From a checkpoint of a small mixture-of-experts model trained on Wikipedia: 96 squared ReLU neurons an expert, a shared expert of 128 neurons.
Below are experts of layer 3 (counted from 0) of a mixture-of-experts language model. Rows are named router (the router's row for the expert), up (a neuron's input weights, with its number), down (a neuron's output weights, with its number) and show model dimensions 0-159. Each number is 128 + 32 x the weight over its row's rms, rounded and kept within 0 to 255. Numbers have three digits each.
After each expert's rows: a language model's description of what the expert responds to. This comes from a sample of Wikipedia text that the model never trained on.

# expert 57
router:165168129071178131179089087090093128104122099091166146168141099133112122159073053141139167072104155116098128191084119080109129133108172124101116123141134095072172190122101138128153100152182095131088164148162141080085140163128147145125110100163180104134081096083102099164130079153089166131167117084088115124104176065090094095123071110092142155158152099139135124123096141109124128139069160078090156151087103159147091080083106095170157093142162134087146139111201142114107102109099116
up1:113106147109136136101117125099115112121140086156136150048115106134200106113078077171142207106166139155167098125138091117114134100118143154118107143132115127146134158131157085137095109135111076134114121132132118123084197129131124119186162111161147031123084100081098166146067142142145111071170086133113162084121112138129045127167130149105142121107101188144145146122113078195096098142176164181121068145109109166135118136118219128131151127112114082192177127127182078169171117166116154
down1:128093161096161177100182142111071093106081182122153137150113085070119172124145139097128144128119124148116114145127112101063085129151155137088117140123164129101147163132088089179101184089155144166131171090111126124145129157135151184201089128133175114134126048140164166125142197163144084166082039109177120184082139139134189086070145142101130123157102121114089131101122147117119104114165147147112124134086148125094125121143133077088126076090134193141055070144126082149174109134147127
It responds to: List punctuation colons, dashes. Colons, semicolons, dashes and bars in lists and headings, especially after years or labels, e.g. 1999:, Winter:, Second:.

# expert 61
router:103137102136169131147157096139179114149169131155073097125073141084124085111146191175125163179152103141138118096154139105104096079086108202180065167089108166144165148092106139112140108133163096178146148066111112114170135168103092081136130110078093098179121095162169098080150109105065183103051132075103133144086161171135179150150164120117120207143156083127113119142136115163082098093156155133120114091142084126151167091096096137097122091073129155137175117125180127105116126141128112
up1:141101095160169124149085123121098105141127100061158109121117168101121104120170074099174180128106097082141147152136174160124131077163160144118107160174128079093150079152109154148067148139117032101164216161141066133115090105127110094144090128082144107206161136124116156076099103139125179159124141091158077177106138117136158131161143133130182103145135148108121176153121195109116133119150172119130086151135126108136170113110065150106165116144137167140194138152137074182156176145119068
down1:170133137125187148123162068105139095109170092111129098116088134138129121044131142166122118101136102094129139109147190123072103180089122143155067111131156097144103099189124123120085135144160103120085180103112183149087118121102129097127084125128117054168154092115091098014100109142125159118088129089127114151157192123120100165107140138118150083126157111097094150156114150108141135108115111176069090082154142095173176118089065096117123092144124205069176087144150163136139145098096156
It responds to: Lowercase word-initial letters. A single lowercase first letter of a split word after a comma, and, of or the, such as c(andidate), f(erret), s(ue).

# expert 52
router:203084108154087118054058093145124181142097152158161167112136158148108161105156129090126110083138146108116091136141121125154141133164115108155114117176191139058069170131148137150073134117166111137090146072123134112098109141138118167098161134104154108114151175168159146174089126083178139105160078189209160128081156111097083174178160139158141109138168183147114162124173159086138167180157132187130091152127127110109197147133149147154149089108131115106113144092132076074154143127113145
up13:103167040165188124106160139143124127153077122149144104152200144164142150114121112164163131103170122119094111166060093050111117123123102158126070124136137120181108113100108122192115122160147141118134136094166158108168096104172120200095094104112128115106186069127136127109177076142142182176127120181169149154142108106150108134193136105156072104068100153174144053109158135125109129115119111146106133132072183143159151141110131171159071141130100064151109136107154122136185119134112071
down13:080113163089144106112121083093103079163126087086109108160089126181100158125133137080086156081122177109097080107139141135149117105177143109072149076120093154177067105125172143120083153132132101092146153074162165129147127089146149174160139157131129131072163127130087115110134164117126126089107108167133158171151090155170154143093141194170093149086121158105132128095118135077118078118176089120083116130170137114088148128109130098139065116144105060081174155142173197046203135160140129
It responds to: Past-participle word endings. Word-final endings such as osed, ected, ired, ended, ained after a stem, as in Cl-osed, er-ected, Ext-ended, St-ained, often in infobox labels.

# expert 8
router:057130131107138156087122128101154138144107062142088105137113099119114111121107153110145146160103111096100070111153086157085127113118156139148122144122177118124159157113098110203165193111145130121130103057128082147148154113107075075116168163142132134082171076140127175151106165111119078095147159127138152122074127203151142166106158126096140130081171086141100114143168159059128152082146171140127115125106091109039117146167107108089085150152069114114078176097186137116101052152195136
up3:075137137126175102099076118093123105103135128160154137118162113180107134105067137087076121078138123115157144139151194081158121084199086135168094156123121171159040137115150141144114144119147147124180128090032124103116162076120106102176159162138141136158126154187091178128082120090109126095128179097112146106084113110126149152117110138124125102103095165162092139135134120102119129150081167116116094148122122174140104192107113135119079155120109113239143121083073145118139159136111036
down3:103138115072181137146122083195193182099109115099124114144134161191121127111108139150148094102082117050142104063146155098112153086131160207112172136147078149168139139122144158140132062132137133151135133120089120184169152139112149124080132122187106069184085151133087084147120082120138139117102149140181137092113188117101128046117088120104156129164094117101099162115112135094125177142071151135117116144109129137132097129073112176090087165156163079139169096135084145103167164093181107
It responds to: Temporal prepositions. Time and circumstance prepositions opening a phrase, often sentence-initial: during, after the, before, In the, until, throughout the.

# expert 31
router:154160138077129117090105129130173178171135092124147107162103143107136123113097087166173115105121141120168060069135160090081140133141078100124137139145140168107126117152152127102118163178120172083131175090185193129089149073107101109048191112121150103189125182174112151129131150136158118085160137149180111117176092089169171065161152141171103108115124190153115139100137170162131096127109104102102102151153101160093181134154107172152156151088045156155149169171152103096080118121148142
up1:130128144104121080160210118110162141124051077138189070128101071121170058142127133130134100082087142152140127122136080104142116121127123119152124116134123096112164130164179156109163092137137106127179114146118116095144099115118125144115130184189146133151202179117117200150138070079087156113148079119110133182195126118181105058146105140121178164169134098083075106077097091166118136105094148152143116137186192140166119170127120144141165173160092097117134101105137104145108168079140100
down1:148181153144126150170128068104188141118122112195168098188095101107114072119164153108160136090149113141145098127113146141145132147128094146123159102148155083156167102112107086036115196195148165177120135103071145139087128106082124109133087139132152085098066055114067124173139109137078143143120181151133085182136102107153126057136108151167122113079146137132115145155148115121042156168042097129170151136084084139131115119133148138138164122150137154094116109165098161125102102103140155
It responds to: Participles after auxiliaries. Past participles and adjectives right after was/were/has, such as made, released, published, launched, only, no, often followed by by.

# expert 7
router:151131140125188089131109142137156130195096154096120091073200182151120182087171089113148118134090144136166119125111100150155117165200186160129121133136181138111107150117152152084122131108135099105114143096097102140137138146124151168114099089073073157169149168187130104118094115103153148160143131117127142117136160099086196129158169186135128062113155132106168087099148110115145132117216178108054132054184108086134160118088156062147127096157158064149085110158141125090126130122138154
up1:091185045129113147150081163116203156167096072153090081142075152134158153116052124167113099086099128128083073099166107178161123148102107114084160110112101144109127107148157133107121126110108101107089133160152087146135147123088141146102097111160133094118165092137184179102142138126127146124165165201065149159151122178101124119150132175164143148172104115162086097150172141088092135103160120151077130090183051124120141080157131152105194121158079118114128151094181164122128115077104124
down1:084101091107148126078122114155238152135101101139130085119114104175129168185159147091099141078095097106086167142116172105114142153130140141169136132164158168091104135128179141193140125141087164099153156133173052180153196132146128147104096115089141140135125151174091135131143084187158111136118139173097078098145104111164148141108095100189098099155120170128095086145101097127102079157105121109087096094163123128162110114189105022158143114149104121161165168137161152114135161090143157
It responds to: Music and band terms. Music vocabulary in album articles and personnel lists, such as guitar, bass, vocals, album, band, studio, tracks.

# expert 32
router:165083097135143149121127150133079150078186132102138132151171116102146170151164172143116146099113107180118115140100136157111127161110076121123129136120184114169111100116166140119067139073118100116145100180078164135125073114080177174129102103110155168130139131131101156180218149099110066156159107131145094098175113094133196107112099064113133116063144092114146213093093113108145126120144156099168135187079146170144078172093142131153108180112167109110108114117094045154163151084119118
up1:115161130124146120076124145165191122129159090133055081116191143132082081102202101059099127172172134107184146171127156190148187159135140113153166140123143122107116117082141084099159119070113076111149102151142115148116194125105113178116131091116090129129124193074129141171136163108109097103142084110165098123188106135100164092188099135139096147098120147076150094086120151072141114110112194120127101138133157106147134128107145154116046116167175124092098147126130098123169051143124140
down1:114136107178162134088147129057100159143107093177125136150167174130149138102127115103171151139129136152075102123084123123135090113105113109106128161115133128143090111062175147088116195173153177132094123201092086153142136073131174137185113115082167106179141124100066111150134114157120083178138136156104136110106086138140165145112148143156101132110128155080207112085089156167127122067131161153148166172085144138110090174115155140138049206109081053114156117164122138138104156123140063
It responds to: Asian vowel fragments. Vowel-heavy pieces inside Thai, Indian, Persian and East Asian names and words: ae, ah, oo, ya, as in B-rah-ma.

# expert 24
router:141139099095099129159176162123174098147161124123130133102111120115161171099097095130146086104156114091077116128140174140189157170108120149086127131116136116175141100171116132099119036136138152168116131068136171131109133119159193166152164158141168147090110134099088154092155125122082165105143135125098087158126205115118089146173094073039157217139081137133157104137137095116124152116140084163137123167067142193119123094154066142157086179084139092181087142132177119100161167135138141
up1:127157100117160157165165142130119127129119189094149124156156117154120135134095154126104120151135192206124150117165188068077150126135117158143092158133143090134143113158093065070177109119156149138135178161133130092085110156132152082167082117165123109091147099142108159133132163100158171138088125108155184092150166086173095103169118135134128170106094131081126181153159190099133145114103103106105137176123153147148134105138088119146180140130106243128161184086185120064162158126121045
down1:191123110146140111099099127140105120139204140171129131160122097113064164089147081093137136093134105098133113110098145109107064057083190108122094118127114161087195166148115106085141076116165118137156162182193155168110185121130158086118172133045136130200153143103066134064117103117132098103149134142118145173114106130117127149148154117157121163155141144145139113145116137098132160075200168178136113132140057076110168132145129157090147063128157102111164182137153109146120187100128137
It responds to: Single vowel pieces in names. Vowel or short vowel-led pieces such as e, i, o, ib, ol inside uncommon or foreign names, like Ajibade, Ojibwe, Universiade, Leuven.

# expert 35
router:126083123130101085090170159109145098134165106141154108122098201090095148146140071134156097124150147134126093100115110089119181160175175145150161174089138104110103163178056130115087178069120093107168115156102180116103120103144077130077164169174110118144081110082120126171176123124156158160125125129152098165143132101216095145161102138132121116122124191113168079123150103117120154102100109169085108146205163155060145132123074101137143134080075087164134090118087137189114159148093113
up1:160143109144126133144142115181162090091089100053131157138178130212122161145103092116121151139140060069099105085064179095058073146175111127133117093145102192067148100144080147137138116134211163136087129149161148186138155119154155119138148138126102164124149140168115100147086065153171075122132139164096113172092132171147153145148161167185182123113031136137121131131142158114178159098129105094135164167135154117122134168161141093102147105118147127136159128188141162125147110138115151
down1:160143135056122169123094183130169155127114160157102108139148119150130148158081146160145096121136091120115131124106105165107079115145150109066148122161163150093094159133175112156147102133078122126102123199118084105082138179144215143106141159068127169104186128165127147132140069104124138111198080138192099133162130116125107062131132102118164083116160071160105168153116085140142089164133149085142195067135124164148163078130157131130138097184175115129064122183123088073117152086155133
It responds to: Mid-name word pieces. Middle syllable pieces inside proper names and words, especially ter, te, ce, as in Patterson, Monterrey, latte, Guterman.

# expert 39
router:069146095073140132068166125058164177154097181101079170118137125077146117104191143105134106115136108180168103081166083116122114155111130067122149138147152140095172115107145048136091138119064100159162111088153184141137145094072136125114163124165091117142132120122152104098116142091141079121132186201172128129105131187183144131080160109159116086113115117119121160091125156141077126125100130126135150075155132121108194084109115121139160138109060124103147200184149107088121132160167165
up3:152160164159176082154098147145128098137162105136106098130163175138104113114135080103195078124155152065150066143104080117127107130133137094128147160111112126143078102061145079112144141106098174131165138110142170039130125170097178060072154160118138106113118079086112091095118155138148108131156155188077137121140115124145125096106086117134147109144160133137162144101062112142160104121049126091146160136102161164140146175109150128111179144107121155099078109058106208129117149042108093
down3:122117135108096144104077108100107123184175120140133146103152154170140091173112128175149092093093177117144087048091115098150101102172109096185147142078155162024121119168162146151143126134115125122074079081130150191107131098093115139109178094190111124161152126095159069074125073175131171128192144180164156133164125123164099144119150121115135173109145129145115097101101169098145118146111111092099139157108107102132145178084182128176101138194130128157163078123091083114087160136103162
It responds to: Descriptive predicate words. Adjectives, adverbs and participles after is/was/are in descriptive prose, such as known, used, commonly, usually, popular, located.

# expert 51
router:121063075158111103081134130129137106170123182115130142076113098072121124151161168067092120095116132159152114116157106119109123096115179137148132179105167126158175086134144160120126129099182164151172072148107114110187105157199128111162098137071128132128153131167096168066103130140131209155091090132168108090096122158123165138143140104162109125123076204108178145064142071139110161126146143177159089133145132111140101155189135121165193206169094124182120104130150078133144151149149143
up3:100080153152131088143156072160114096156132087129074184156133143111198142097097167160110105090119123150119061072096142181112076092137107134169123158128133130153130099094152104130109166079135145172137161124093108160132098084170105135148104184094071157149146166138099174135143174150156165065151137117105110111204184092106081143179125193122121142111094149145153133108133185143057115137115170107124065151184077082075134136138131135109152138152128122090143145111115200138166090158176130
down3:108159182126077115154128065137165128128091110115128133126117168067110158063138144184158179170083092142101089093127167119105113076120118172118173151178085128071162138167107123102112091152099116107185100132126165148139156058113097105128156148124154151144125121143098157143098186029115103144134090130152127110131198150144100100106140073166150114150118147090142142134103227089099143126121172175178157168139061135117092091148138156146091094120116144144146175165101129141154074080119107
It responds to: Nationality and country stems. Stems of European country and nationality names like Ital, Roman, Poland, Croat, Palest, plus Polish/Romanian diacritics; some other proper-name pieces.

# expert 26
router:091179127113119113180111154099146103101146142129143170154114160169156109129137165132154141105141127094084188174063076130093117129168161134110129112120105114090143164137175157107157104157131089148073170170129135142098094104116130102170146116136135105140083118099141092095127074196094157178136106060172143126153112127147122168070132131099193118102116143134177141183096076152094171163100090037181076156099173155075115131126076107136059155078128152096133145073153123149128127125200113
up1:124147137089159120096154146088128094188101152090090119130077110158159128078132154150099115082142084176157168127100118102159114105125105177136155121183084102102106091185086183167137175076157147134138145174089127089163099128110182157140070072144133126206154075136114115156114143186226148162129133061127126108115118155100153112128139128159086146200107142094124159151101107159161123140115102095132132132130146158115142125079112118080143068120171083166106125171070101132178191143109148
down1:090148111077079129108163107088100110089139109151092122127157103092153119119132136163069136156155123108112162160096180134091135123096102168113113089140117127079179134135102168131116157127126125111167156104064134138116074175124140086210102141129127141143139115161137116188200123136136097192149150049142157134117127176162114090111166086108198119091093141091121109070132146140151141147125090057181112165158116145162051177099127030153111122080111143077140163159134133160146173170139128
It responds to: Syllable at, table pipes. The piece at inside names, mostly Indian or Asian (S-at-yam, Didih-at, Boca R-at-on), plus table pipes and line breaks.

# expert 4
router:114149141125080157163123134132130103085179085113088101095140137127186100121126138159148179084119064158109125180111153142081155123125108158084118109093147097142108065154155145178202073103172121133177145189105112136206149110146200155133157142138096083191086111089124090096151109142140179117127104123098108166132112188157107092151188133172162105126136104180170118087067117130120088173116155089132160179106180142125113144140159127127095154163176083085188112096111146154164130147106109
up1:106132188160126170104127104176100125098116138065170133121189100170157133198099163099108100159151073136145133159124171116096125120159142119100136194111188118037150192117181128139143128081086130155060132094109170105159085111086086141104134139128146136073121131146140144134135132125117093091149130149147083154156166163134119161087115138161108150144173081111153098136069119111123157174131161090180126132103147080160122201084154141154132069130134076117118083115196064160128110164160163
down1:157136135099149176092190122089178146124146095166121135181131165124130167175091148090136122132109064081110163118161157106121113114143104078142172079151105140129142165150114105124130121129118127184122168076165124157122101086157089106098146122116157079058160126164186093161120071161140117084104162131129166189136187104141141135162116166128101101084170088103115084169119078060129104170152034111145117165129124073141078177089158146139107123212128089110151100129170131083148112126152135
It responds to: Mid-word consonant pieces. Mid-word fragments like g, z, ew, n, b inside names and words, plus capital W/N starts: ever-g-reen, St-ew-ard, N-ew York.